{
  "hidden_size": 256,
  "hidden_act": "geglu",
  "positions": "rope",
  "qk_norm": false,
  "init_std_o": 0.00363,
  "decay_fraction": 0.666,
  "batch_tokens": [65536, 131072, 262144],
  "dataset": "wikipedia_en"
}
Below are experts of layer 2 (counted from 0) of a mixture-of-experts language model. Rows are named router (the router's row for the expert), gate (a neuron's input weights, with its number), up (a neuron's input weights, with its number), down (a neuron's output weights, with its number) and show model dimensions 0-255. Each number is 200 + 30 x the weight over its row's rms, rounded and kept within 0 to 999.
Before each expert's rows: a language model's description of what the expert responds to. This comes from a sample of Wikipedia text that the model never trained on.

# expert 35
Description: Competition and event names. Capitalized event words like Final(s), Cup, Series, Championship, Award in sports tables and race results, plus early in phrases like early 1937.
router,201,229,195,195,164,212,146,184,199,209,217,194,195,194,191,196,189,190,158,189,229,209,201,215,200,224,181,201,209,175,202,260,198,229,229,178,138,148,196,203,125,213,193,220,182,194,192,208,228,185,205,183,267,170,172,210,146,186,183,174,239,183,203,199,193,234,193,168,248,201,204,222,235,205,195,170,235,218,147,209,206,221,189,195,256,183,248,217,210,166,241,209,196,269,214,184,183,235,231,199,227,234,232,198,186,187,237,136,198,159,248,201,215,185,193,132,165,179,184,219,215,186,143,268,175,175,167,167,217,205,231,209,105,150,208,219,221,140,201,214,217,179,253,188,182,179,169,198,266,211,202,174,180,195,230,207,181,172,253,206,244,230,160,251,156,230,168,237,204,204,234,231,193,237,208,129,180,208,198,196,217,202,162,207,222,220,164,224,172,187,169,199,195,238,173,207,174,235,181,176,191,181,248,223,196,200,258,195,227,203,154,230,225,172,226,257,219,150,229,221,222,218,177,197,218,209,205,167,205,132,219,204,265,164,204,210,152,264,188,253,230,177,145,203,187,223,161,168,183,190,129,189,184,232,161,220
gate0,217,262,243,217,128,173,162,160,205,188,180,198,233,192,213,246,158,168,233,201,251,204,223,223,234,203,237,177,238,139,194,190,205,284,194,212,216,189,251,211,172,222,202,195,179,221,227,218,222,155,195,187,213,215,221,206,187,204,172,202,187,178,185,172,174,186,135,137,188,133,157,230,247,223,254,229,189,197,229,131,182,236,190,237,183,208,224,179,192,174,229,220,219,248,150,177,177,179,187,183,211,214,219,130,150,228,191,210,161,184,199,199,160,180,212,249,226,244,209,235,221,183,269,243,200,168,183,243,221,229,151,216,177,217,216,220,226,198,197,214,186,166,189,183,216,273,147,187,210,208,231,170,167,182,220,169,175,213,232,227,192,256,208,196,206,186,226,237,185,236,227,243,202,170,149,202,155,215,148,184,199,223,200,199,212,206,192,198,181,208,219,220,231,200,163,216,190,187,232,191,167,151,183,241,182,208,241,218,233,168,196,255,167,204,160,255,188,161,236,175,175,207,190,186,172,182,244,212,195,152,215,192,165,187,208,209,167,177,248,256,191,205,200,216,173,217,130,173,173,120,206,207,216,185,146,203
up0,267,210,211,186,163,183,226,235,216,183,158,219,255,233,180,180,212,139,168,195,159,151,163,195,114,194,187,222,190,217,190,115,235,177,237,215,236,186,227,198,196,148,174,198,177,217,181,172,199,178,204,234,169,223,184,217,199,204,229,201,197,209,178,200,167,203,194,238,136,268,208,164,230,167,184,196,186,175,257,199,233,162,211,237,202,242,156,173,236,208,170,201,177,162,217,221,204,243,201,198,258,217,198,186,177,178,170,241,236,204,200,140,210,161,218,277,138,172,189,217,158,220,277,169,192,189,232,153,248,218,164,169,238,240,215,155,222,219,199,169,243,188,193,222,198,250,174,222,177,183,190,182,199,151,200,176,239,180,168,150,214,195,207,157,182,214,182,173,167,231,162,202,194,189,213,222,231,199,236,223,202,193,193,222,183,197,226,128,223,241,182,155,217,278,211,180,225,192,148,191,147,172,227,173,201,204,193,213,151,194,226,168,173,240,197,149,172,208,168,199,198,147,203,175,232,207,201,195,209,180,173,186,149,198,183,162,237,212,147,197,173,226,195,183,192,217,222,199,247,225,222,168,213,166,172,189
down0,201,217,221,216,211,141,243,197,209,216,238,168,163,161,219,195,264,196,177,216,238,175,225,253,207,267,228,215,258,209,263,195,227,218,180,249,188,224,166,251,187,244,222,172,205,238,236,196,215,180,222,158,254,197,224,214,156,221,202,219,160,229,274,200,228,223,205,203,186,189,166,211,202,162,208,241,149,169,221,212,186,230,164,203,162,162,245,191,225,198,198,219,185,218,157,235,180,202,216,198,163,175,188,204,213,159,232,139,177,183,245,269,201,187,249,202,185,170,204,210,189,185,187,217,245,213,211,279,160,260,208,257,158,171,198,205,216,235,166,203,188,204,178,170,193,185,225,176,195,160,226,207,204,207,184,252,185,221,163,256,190,202,170,186,191,247,179,220,166,230,256,207,201,223,233,224,128,153,166,229,184,186,192,175,195,198,232,182,173,192,155,229,189,160,178,205,239,187,205,164,268,218,149,193,200,191,195,205,210,231,253,200,200,215,193,149,202,204,250,137,223,206,169,225,149,160,206,237,225,211,206,146,188,184,157,215,194,191,203,250,228,130,169,180,174,218,192,214,245,189,184,215,224,214,231,208

# expert 15
Description: Auxiliaries and main verbs. Forms of be and have, modals, and the verb right after a subject or auxiliary, such as was, been, adopted, become.
router,163,240,233,238,188,223,161,198,196,182,172,210,247,199,221,169,154,228,239,252,233,233,183,225,214,224,149,160,159,234,202,167,242,251,195,184,166,178,209,233,204,209,164,198,157,162,180,180,218,177,223,224,186,171,205,191,194,191,164,193,221,172,209,161,189,203,198,183,196,166,225,188,192,140,189,180,213,208,151,197,216,237,163,135,188,205,199,230,209,169,181,185,207,212,194,143,128,182,156,198,221,187,197,201,208,171,151,166,191,152,168,235,161,197,198,206,203,204,255,220,215,204,200,198,195,177,154,206,210,229,183,171,178,253,225,209,221,146,198,166,200,199,290,169,219,219,204,167,220,163,156,214,204,209,133,236,146,251,190,207,255,217,166,235,225,191,188,243,226,233,214,192,197,203,226,203,151,169,213,236,202,209,198,145,134,222,235,200,212,169,163,170,280,242,162,155,214,238,168,149,223,204,226,188,133,170,205,223,190,170,143,195,210,210,176,175,179,201,205,218,132,199,229,182,220,170,198,177,148,135,178,134,237,205,245,199,167,209,172,175,198,204,211,160,255,204,162,240,185,208,179,217,189,212,207,208
gate0,188,223,210,188,188,233,235,216,207,215,239,233,212,204,173,214,191,198,225,201,241,204,164,271,164,210,176,136,195,207,159,130,223,259,177,189,178,203,210,211,219,178,215,221,243,204,226,174,209,258,161,239,189,163,194,128,205,173,195,229,250,188,150,153,255,268,159,180,172,201,197,276,194,199,193,214,131,182,138,136,195,210,210,232,148,212,184,221,159,229,230,186,186,151,199,193,168,176,149,214,212,194,179,235,240,250,246,243,193,239,214,188,180,272,218,174,237,200,178,169,171,208,242,137,168,180,177,218,231,231,178,163,194,202,240,206,233,235,202,225,189,152,189,152,157,204,226,151,189,201,200,210,168,210,206,192,175,187,180,181,209,235,166,189,192,196,179,230,191,231,196,196,158,166,226,238,222,172,229,166,207,184,223,175,160,198,197,180,154,208,231,210,204,247,184,202,218,238,226,203,227,192,169,217,204,132,204,188,223,221,218,160,203,255,204,218,172,221,226,215,153,179,246,201,204,256,167,197,225,173,147,256,215,161,259,171,208,222,223,194,205,211,177,235,181,192,189,244,208,182,190,203,221,260,206,205
up0,165,164,201,205,217,176,256,203,182,195,189,225,201,211,210,237,227,199,229,204,193,171,215,163,191,211,191,192,194,145,181,192,193,207,225,206,200,183,174,197,227,182,204,220,178,189,216,230,188,188,223,181,174,144,195,257,182,206,195,270,195,172,154,223,264,254,227,187,153,234,194,214,155,159,181,239,197,279,191,218,170,179,207,197,200,208,210,216,231,165,157,185,195,216,228,180,232,221,245,183,230,240,207,250,222,209,163,235,191,252,179,135,158,181,217,166,203,191,190,205,127,183,203,162,207,224,195,154,217,242,223,161,273,205,213,228,193,212,237,156,131,218,188,245,255,192,179,198,180,252,234,212,226,213,237,198,215,212,241,226,205,152,295,187,183,173,186,178,196,182,225,194,177,174,199,182,278,226,175,190,184,163,177,158,214,232,184,224,220,162,173,180,199,160,180,229,181,197,185,205,141,161,199,251,160,192,219,243,216,194,212,198,206,169,238,191,274,191,167,214,202,161,210,178,209,205,218,169,172,223,219,125,124,181,152,226,201,200,223,167,175,229,166,149,228,203,216,271,192,156,181,188,222,180,182,201
down0,236,211,213,214,152,222,148,199,218,250,200,176,177,211,186,184,196,163,181,217,185,254,181,250,201,211,192,200,216,236,225,193,207,252,175,196,198,193,180,209,156,184,209,172,219,231,176,190,201,210,174,253,160,258,204,190,257,168,204,161,224,187,186,168,165,174,209,199,270,192,217,224,168,204,272,168,184,105,195,166,183,257,246,188,180,178,141,174,159,238,225,197,190,178,209,183,206,205,159,224,183,119,212,157,199,235,218,199,232,178,234,234,243,244,211,155,254,208,182,218,220,226,199,237,206,233,164,236,141,179,205,239,133,194,145,206,246,209,175,209,249,227,221,212,176,220,242,222,245,197,174,191,185,228,198,242,201,237,171,218,232,241,146,205,201,250,182,177,166,171,214,193,226,232,225,218,198,208,280,223,234,218,178,212,147,200,251,187,216,171,172,212,206,248,175,188,221,214,234,207,209,224,132,152,209,236,177,196,236,188,252,204,195,240,197,247,161,229,221,220,172,213,172,250,182,185,213,176,211,158,174,236,192,196,247,204,219,182,232,219,221,167,193,229,182,211,211,156,192,207,174,231,199,239,183,210

# expert 33
Description: Sports verbs and list dashes. Line-initial dashes and table pipes in lists, and career verbs in sports biographies, such as scored, ranked, finished, being.
router,241,249,202,229,233,192,188,229,180,167,227,212,177,169,208,182,138,234,156,219,203,197,196,240,209,275,174,178,230,227,176,207,192,227,256,183,187,169,189,230,161,237,194,192,128,220,174,201,193,180,199,158,183,221,199,196,125,239,185,166,229,179,229,182,141,197,197,169,208,164,232,225,270,197,162,219,212,157,247,221,188,220,208,157,200,202,295,207,190,185,218,194,235,228,232,200,165,190,228,175,202,188,262,185,204,190,170,147,173,212,233,198,190,216,189,194,231,226,267,204,212,231,159,219,193,209,202,185,217,192,229,178,217,167,235,163,171,175,192,199,155,215,241,191,215,175,201,213,195,196,184,203,226,249,128,176,162,158,180,207,204,222,197,213,235,214,221,187,240,251,232,241,207,198,217,166,173,221,171,248,158,227,193,147,113,225,174,238,235,140,160,213,229,196,220,184,203,194,180,160,194,151,234,158,164,188,235,251,255,204,174,227,207,187,206,212,225,137,214,192,194,229,195,194,248,173,200,181,184,166,154,195,226,243,234,155,187,240,154,163,194,199,174,192,181,191,184,187,218,205,129,197,186,219,172,213
gate1,232,245,183,233,197,205,183,226,190,189,219,194,215,200,161,173,197,183,172,242,210,186,228,184,190,202,243,214,209,252,213,156,182,223,200,162,185,172,200,211,185,226,202,169,169,234,204,230,169,194,141,154,233,224,231,222,186,197,185,187,130,189,241,173,192,246,225,236,211,139,243,210,188,175,161,176,209,210,190,173,212,130,175,131,251,211,190,243,177,178,220,198,172,212,211,232,208,196,168,186,214,247,189,109,187,230,199,159,191,158,247,234,249,195,270,164,205,193,199,189,178,245,214,188,199,222,155,201,225,246,189,227,195,179,180,182,222,161,200,178,140,197,236,223,242,205,227,180,168,199,171,213,171,189,217,128,210,181,158,130,259,220,212,232,244,227,199,205,162,189,205,215,279,208,237,158,201,205,223,210,233,186,191,211,162,196,162,166,240,201,151,192,191,231,207,221,216,204,182,195,167,223,205,211,217,170,208,172,183,166,162,169,212,191,148,229,204,189,212,130,178,217,228,203,166,181,195,222,208,190,139,250,266,242,210,242,182,151,198,194,173,203,185,221,164,219,243,219,132,123,214,182,159,196,208,215
up1,228,208,186,219,207,191,199,186,260,223,252,167,199,159,202,223,190,157,179,190,163,210,225,201,151,198,292,194,195,236,180,198,203,241,237,148,209,208,176,171,184,193,203,206,205,245,207,194,191,190,170,216,184,240,242,190,163,208,197,189,210,191,238,189,168,198,205,215,186,183,239,242,231,237,210,208,204,171,188,211,186,152,192,182,171,164,182,250,228,230,243,202,216,144,212,227,196,207,173,163,201,219,206,130,243,194,171,187,168,213,222,144,181,187,103,208,241,205,240,213,182,174,218,180,180,218,250,211,217,181,249,158,230,233,178,193,206,167,177,210,221,238,205,224,241,153,239,177,181,126,225,134,172,169,205,195,232,227,259,179,294,247,216,171,247,204,222,210,218,183,234,230,151,199,208,180,181,124,195,204,206,196,169,263,182,252,235,196,173,193,190,213,133,198,210,175,197,220,198,194,181,213,177,235,161,210,210,212,190,135,170,225,220,176,196,163,179,143,203,212,187,179,223,247,145,197,184,218,178,245,208,152,183,254,197,178,251,205,190,174,240,220,215,246,165,189,206,193,147,201,208,243,194,214,223,173
down1,173,182,256,203,203,125,192,205,219,233,187,167,205,249,218,227,226,208,193,181,158,176,190,237,231,205,156,177,194,193,181,154,240,153,163,287,163,212,218,150,189,151,161,259,257,192,174,163,216,164,213,209,196,220,206,171,237,206,220,206,221,238,145,229,222,195,237,110,186,250,187,194,244,232,221,205,199,178,218,215,248,246,210,250,157,208,152,189,207,154,214,192,279,237,207,185,200,154,198,231,214,174,201,210,196,241,189,212,173,215,174,252,216,214,206,156,206,174,228,200,173,178,203,225,174,163,180,221,159,183,180,192,203,227,195,237,161,179,212,164,176,227,204,173,151,224,176,218,192,184,199,206,197,198,207,249,175,215,193,201,153,225,168,177,202,175,228,159,189,215,191,176,220,218,160,210,253,173,183,218,192,196,196,244,296,160,249,236,214,175,214,190,198,220,188,202,173,182,225,210,200,217,205,194,216,186,164,214,190,251,207,175,180,272,192,204,146,188,146,248,178,206,141,177,171,185,181,194,215,171,244,158,160,208,206,245,219,197,234,187,223,185,134,232,256,189,192,185,196,236,178,194,216,241,241,229

# expert 39
Description: Media titles and names. Media nouns like film, album, episode, team, and the first pieces of capitalized titles or band names after the or a.
router,170,202,196,179,125,212,196,180,223,240,220,247,246,194,176,200,178,191,192,215,197,271,176,220,137,216,189,181,185,224,171,156,242,162,187,187,150,142,153,237,202,243,190,230,209,180,183,151,197,183,228,174,239,214,203,174,240,193,164,223,177,205,181,262,202,226,209,211,180,222,189,236,241,190,163,216,216,202,204,193,252,169,186,174,197,217,203,191,294,168,150,207,200,159,211,176,183,198,156,206,219,190,225,242,173,182,217,176,192,203,224,231,194,193,213,150,199,144,194,209,216,187,165,243,169,142,173,227,229,164,208,202,148,183,214,242,213,232,172,211,200,180,233,188,160,182,136,184,187,208,230,273,169,161,184,210,193,184,163,227,163,224,194,154,229,172,216,143,171,204,241,208,149,200,171,197,156,184,213,186,210,282,227,225,268,217,229,236,229,154,202,189,222,275,197,199,215,167,194,218,202,201,172,185,231,159,208,210,179,227,166,208,160,209,169,247,246,205,213,230,177,180,194,203,254,211,174,153,200,153,230,186,159,255,154,184,175,250,213,184,177,189,224,243,223,176,185,214,183,251,170,185,206,223,169,218
gate0,167,170,228,230,202,236,166,204,244,198,177,204,166,182,218,225,163,219,206,201,180,239,249,253,244,174,219,161,221,229,194,217,235,241,192,215,207,230,139,207,232,180,162,195,204,199,210,152,174,197,198,246,252,222,288,195,215,98,205,224,203,162,269,203,190,232,174,201,199,176,207,183,209,224,244,221,162,164,200,156,207,218,229,170,154,179,222,169,208,201,195,170,209,184,214,198,226,213,198,200,202,199,188,154,258,214,186,247,172,190,186,192,177,238,195,192,204,192,220,231,182,198,187,206,169,196,178,236,205,204,232,203,192,212,190,202,215,174,204,182,233,188,234,219,181,247,151,190,222,208,190,186,179,186,210,207,267,247,189,181,163,209,262,176,176,193,173,262,149,218,217,207,202,187,178,240,172,176,216,168,193,244,168,229,218,211,279,202,165,162,265,213,193,202,198,226,246,191,195,214,238,183,158,213,228,152,148,231,136,189,163,220,191,182,189,217,189,230,159,194,224,233,145,228,127,193,256,196,223,120,187,276,201,248,171,168,184,195,193,211,208,198,196,185,137,169,187,229,192,163,242,209,178,236,249,224
up0,194,213,190,137,249,235,203,227,198,188,173,208,168,199,177,278,249,171,184,204,174,173,229,206,169,216,149,233,192,194,217,222,177,196,199,170,210,168,210,194,233,167,262,164,164,172,202,236,150,227,130,205,158,215,273,177,225,202,239,184,186,224,195,227,222,230,197,199,231,166,200,193,168,216,162,187,191,214,220,188,184,159,199,224,226,198,266,220,176,162,145,181,246,193,199,201,223,207,247,219,239,297,249,190,139,184,238,142,205,253,147,185,162,189,181,232,172,195,198,218,198,208,175,201,230,220,191,200,192,166,208,159,239,190,223,175,207,187,181,151,229,186,202,208,173,206,185,180,229,186,225,200,225,215,249,193,263,173,212,183,185,181,197,187,216,169,184,150,154,182,215,160,181,247,189,187,239,274,148,172,158,214,156,154,142,160,156,243,189,203,191,205,256,190,159,204,191,167,171,211,193,175,184,168,217,219,198,243,179,178,186,249,214,198,238,169,200,204,177,210,205,164,235,173,225,186,241,219,184,233,191,198,195,249,205,229,170,228,183,188,244,250,156,168,223,237,200,219,229,203,201,184,203,240,141,153
down0,181,157,235,211,209,230,204,211,304,209,235,193,201,181,239,242,205,185,191,168,182,267,254,209,220,187,230,191,202,207,195,203,197,234,127,227,218,236,218,188,183,243,257,258,191,241,193,227,241,182,152,134,245,205,215,175,238,199,242,169,182,197,223,203,190,178,175,194,205,206,160,190,191,198,257,214,185,163,199,187,219,171,184,185,182,192,178,176,216,218,210,206,223,136,196,158,200,243,216,228,211,206,134,182,230,189,213,216,168,199,191,231,190,196,237,181,224,150,197,162,223,172,210,183,149,192,244,222,187,175,196,211,183,178,197,210,168,232,216,244,213,180,197,182,209,174,122,227,192,210,200,170,171,156,164,237,227,177,172,236,202,235,181,185,216,218,205,237,234,260,237,200,176,218,217,232,187,194,227,211,209,190,146,215,182,170,243,252,144,117,207,217,146,202,189,228,264,210,211,128,205,152,214,240,175,204,213,155,137,214,207,168,193,250,190,220,180,182,176,212,209,241,144,212,207,226,168,197,209,174,227,203,201,224,250,168,223,167,204,221,225,170,216,212,181,196,159,156,179,164,193,194,265,196,191,276

# expert 7
Description: Name-initial word pieces. First capitalized piece of split proper names after a space, especially place and person names, such as San, El, La, Cop(enhagen), Bas(her).
router,149,195,215,168,206,209,185,198,236,244,220,213,268,199,157,165,216,144,201,255,234,261,163,235,168,202,111,157,198,251,168,142,268,207,214,219,153,216,147,225,191,186,185,221,180,188,183,186,216,180,239,157,235,197,193,195,191,181,202,202,223,194,154,251,189,229,194,248,177,230,188,220,222,132,187,206,206,268,181,208,260,148,165,224,198,202,191,186,273,205,153,202,222,179,232,182,169,201,200,244,208,196,240,230,162,179,192,191,159,249,184,228,192,167,192,255,191,182,211,167,194,191,198,222,135,97,217,169,200,152,174,208,191,214,194,239,243,186,190,207,167,154,203,182,180,188,231,157,189,215,233,200,188,213,177,209,240,179,198,204,252,208,227,219,209,219,198,144,160,189,232,237,233,227,146,198,164,169,237,188,225,213,209,219,236,220,176,228,190,193,207,186,244,220,210,167,209,212,221,201,187,214,178,166,208,237,255,194,132,196,187,185,128,194,183,239,209,216,191,187,221,206,254,192,257,204,191,165,181,168,232,198,203,173,175,165,171,229,215,242,225,193,213,175,215,186,166,223,216,201,182,189,179,214,248,210
gate0,243,217,234,211,201,214,169,206,204,214,235,209,211,214,185,188,195,192,190,185,177,202,216,172,176,198,183,187,163,220,195,193,182,179,179,184,204,170,191,193,180,162,154,197,178,150,126,134,219,239,215,257,152,202,267,243,223,204,206,256,180,219,189,217,269,186,185,205,199,197,217,202,236,224,140,213,220,209,211,176,187,154,241,203,228,251,199,210,197,236,195,274,196,239,225,208,184,197,228,263,172,204,167,227,243,230,225,156,195,241,197,211,206,181,218,173,224,225,198,181,224,215,234,207,206,153,194,182,243,189,203,219,167,159,190,236,186,197,157,211,224,147,242,172,189,166,197,207,154,218,222,175,200,167,170,184,164,195,132,201,229,223,159,213,116,211,234,219,146,181,170,211,235,162,197,248,201,193,204,233,215,247,226,199,180,201,225,222,220,161,218,187,208,251,169,216,201,277,254,206,232,217,142,222,172,194,189,211,235,225,236,177,196,187,187,196,198,250,196,240,234,211,182,154,213,211,180,245,252,160,216,235,178,232,206,208,210,152,193,177,198,228,191,210,202,117,163,227,210,205,114,135,146,171,157,225
up0,207,169,222,222,181,153,191,165,227,174,190,204,225,231,215,242,157,169,149,162,166,165,197,221,178,197,207,220,185,177,176,257,139,220,245,194,190,224,213,205,198,168,223,209,156,175,223,231,103,150,179,219,166,238,193,183,226,190,236,222,198,159,188,201,165,241,207,205,212,189,189,169,215,198,163,228,193,236,233,219,153,196,175,150,176,231,222,201,187,172,173,220,212,188,241,224,269,223,182,245,185,222,243,245,194,208,217,192,229,182,203,204,210,137,202,162,142,157,212,219,210,177,186,187,210,211,187,175,211,183,243,155,214,246,196,191,260,166,209,178,220,225,153,227,214,251,227,233,192,217,215,240,214,182,189,211,179,230,184,164,203,178,189,221,215,186,198,171,195,193,216,277,186,195,183,152,179,231,209,162,192,195,214,223,213,86,180,247,235,178,236,143,173,213,200,190,173,204,207,178,146,214,201,234,151,220,208,194,199,212,172,221,203,142,218,150,241,173,190,216,236,153,191,156,261,203,194,214,218,193,190,208,203,248,219,162,180,241,233,185,266,280,225,196,170,235,244,229,159,210,177,218,235,187,184,173
down0,239,231,240,213,171,218,192,208,240,241,205,178,199,160,204,216,150,159,250,182,197,238,194,210,235,194,214,240,226,195,203,142,147,206,230,216,204,178,218,169,225,219,187,205,246,220,169,164,278,223,206,166,196,195,237,199,207,202,196,155,189,236,213,255,221,172,177,222,147,233,187,208,215,180,176,248,229,141,206,103,211,197,225,205,197,165,136,185,227,213,233,188,207,185,198,202,173,196,193,161,154,151,178,239,200,186,203,216,214,218,245,184,187,235,191,179,235,264,224,231,229,169,246,184,236,182,192,181,138,183,152,153,150,181,174,182,185,219,221,201,243,213,226,151,189,185,160,210,216,157,220,181,204,178,216,214,159,162,222,238,164,195,161,174,188,200,226,259,179,165,191,156,200,239,232,214,152,178,217,210,250,217,186,178,226,241,216,209,198,233,176,300,190,190,182,224,182,237,209,222,197,225,190,178,227,208,199,233,200,224,212,145,196,246,175,165,188,133,201,163,174,234,228,199,203,239,193,162,226,214,191,184,205,187,267,172,167,154,196,195,155,149,200,230,202,160,157,181,176,209,201,175,230,234,222,249

# expert 18
Description: Capitalized title words. Capitalized words or word starts inside titles and names of films, songs and places, e.g. Never, War, We, New, He.
router,176,197,206,171,136,206,173,226,212,253,247,204,251,204,215,211,169,218,225,231,229,258,130,226,104,205,179,144,158,224,197,128,238,200,210,215,185,204,131,209,193,223,203,214,220,194,158,172,200,175,186,211,222,193,215,163,192,212,160,211,226,201,144,272,200,223,206,203,194,210,201,222,250,174,157,235,213,237,191,206,275,143,191,213,184,199,181,167,262,166,161,209,231,167,228,166,180,157,185,247,206,227,208,200,164,189,182,191,214,203,207,220,194,208,164,194,218,182,185,184,193,180,177,158,175,101,206,194,204,203,191,218,175,166,208,234,226,231,178,217,202,154,212,156,175,182,165,154,193,233,212,224,219,168,190,188,198,249,168,215,208,192,227,172,239,204,193,150,180,199,231,198,173,211,171,159,163,164,225,195,234,247,256,217,224,220,226,218,229,185,194,159,238,275,181,218,195,156,207,212,218,183,162,209,213,174,207,164,180,183,189,175,160,199,162,233,205,232,171,209,202,181,279,195,263,227,166,162,187,151,158,180,231,240,176,151,181,211,197,144,187,206,229,171,225,165,172,225,177,211,219,190,205,205,178,205
gate0,177,186,184,170,164,209,216,145,173,195,190,198,227,136,255,135,134,223,186,215,175,229,197,187,180,182,154,195,221,179,231,181,251,186,169,228,191,223,192,174,256,251,214,179,199,204,201,161,206,224,190,234,262,214,225,187,232,212,196,209,229,223,209,207,249,211,210,205,195,179,279,269,189,213,204,246,191,195,205,186,226,211,196,170,217,202,135,173,199,207,222,186,200,221,212,222,175,148,189,248,183,199,181,195,160,189,180,199,193,169,200,158,200,243,142,201,182,187,228,221,185,202,264,198,216,141,237,209,220,173,203,226,179,206,284,234,146,188,212,192,184,229,215,155,207,194,217,160,171,194,210,207,196,207,207,171,180,161,174,232,223,222,153,219,230,158,175,166,184,216,204,173,152,186,190,228,192,206,189,129,220,264,201,213,248,232,170,212,164,203,215,157,202,235,172,187,236,222,237,234,175,180,210,194,228,141,186,218,158,198,178,178,121,237,193,236,155,190,246,199,200,167,201,177,183,227,182,256,180,126,239,216,187,255,225,214,184,230,253,216,236,206,215,176,176,210,158,246,215,265,174,151,204,190,236,236
up0,263,190,186,184,191,186,173,194,215,252,181,207,177,207,197,210,166,165,194,130,215,169,252,234,203,223,120,221,196,213,179,217,187,165,188,189,199,214,200,162,212,203,253,202,202,210,231,181,141,197,198,203,213,193,158,182,183,176,176,199,166,198,174,175,249,205,212,223,175,243,204,246,204,188,143,200,198,198,241,185,204,192,209,179,195,215,202,177,210,187,214,224,179,140,245,195,269,206,178,225,239,196,227,204,180,162,201,191,198,187,207,182,173,163,199,195,199,204,174,192,194,196,201,223,173,210,207,205,215,211,220,158,210,217,212,118,268,167,275,146,178,227,151,220,214,213,211,176,164,234,185,176,225,218,194,128,271,252,166,115,206,213,229,182,222,244,189,165,218,175,205,202,196,192,233,273,170,191,170,207,150,203,190,162,208,174,161,193,244,178,220,147,175,203,196,163,148,237,197,205,174,236,206,262,222,207,219,232,225,170,171,194,166,122,275,184,144,202,160,258,197,187,170,215,203,209,194,198,219,198,152,239,159,222,188,191,175,217,209,235,237,256,188,190,175,226,271,193,212,175,183,217,206,170,137,189
down0,190,212,205,174,191,184,182,174,193,211,206,207,224,211,212,177,253,204,232,189,177,211,154,187,201,194,229,244,229,195,233,156,177,211,210,210,195,162,213,195,197,242,223,218,224,222,154,225,220,228,216,185,203,194,228,221,165,189,186,196,221,203,248,215,241,188,240,254,200,222,200,184,199,202,224,165,205,182,194,191,166,224,216,127,251,158,168,172,169,214,214,173,193,223,122,138,138,206,136,205,141,164,203,205,185,215,196,157,181,199,193,216,212,263,197,200,162,183,283,180,254,210,203,204,210,195,157,184,193,160,187,210,152,177,282,194,171,237,192,190,219,232,233,167,204,184,187,243,228,204,206,204,178,192,156,257,187,149,190,262,165,205,170,227,175,218,204,219,192,234,155,176,221,220,208,164,178,164,236,197,263,199,191,238,201,217,206,264,134,191,183,291,218,176,187,240,279,190,179,194,212,207,161,144,175,153,135,218,213,218,219,229,181,253,177,208,205,197,198,198,169,220,202,197,209,199,173,180,208,156,270,203,197,167,246,225,249,154,211,189,205,182,230,224,239,208,194,191,142,205,178,205,215,169,212,259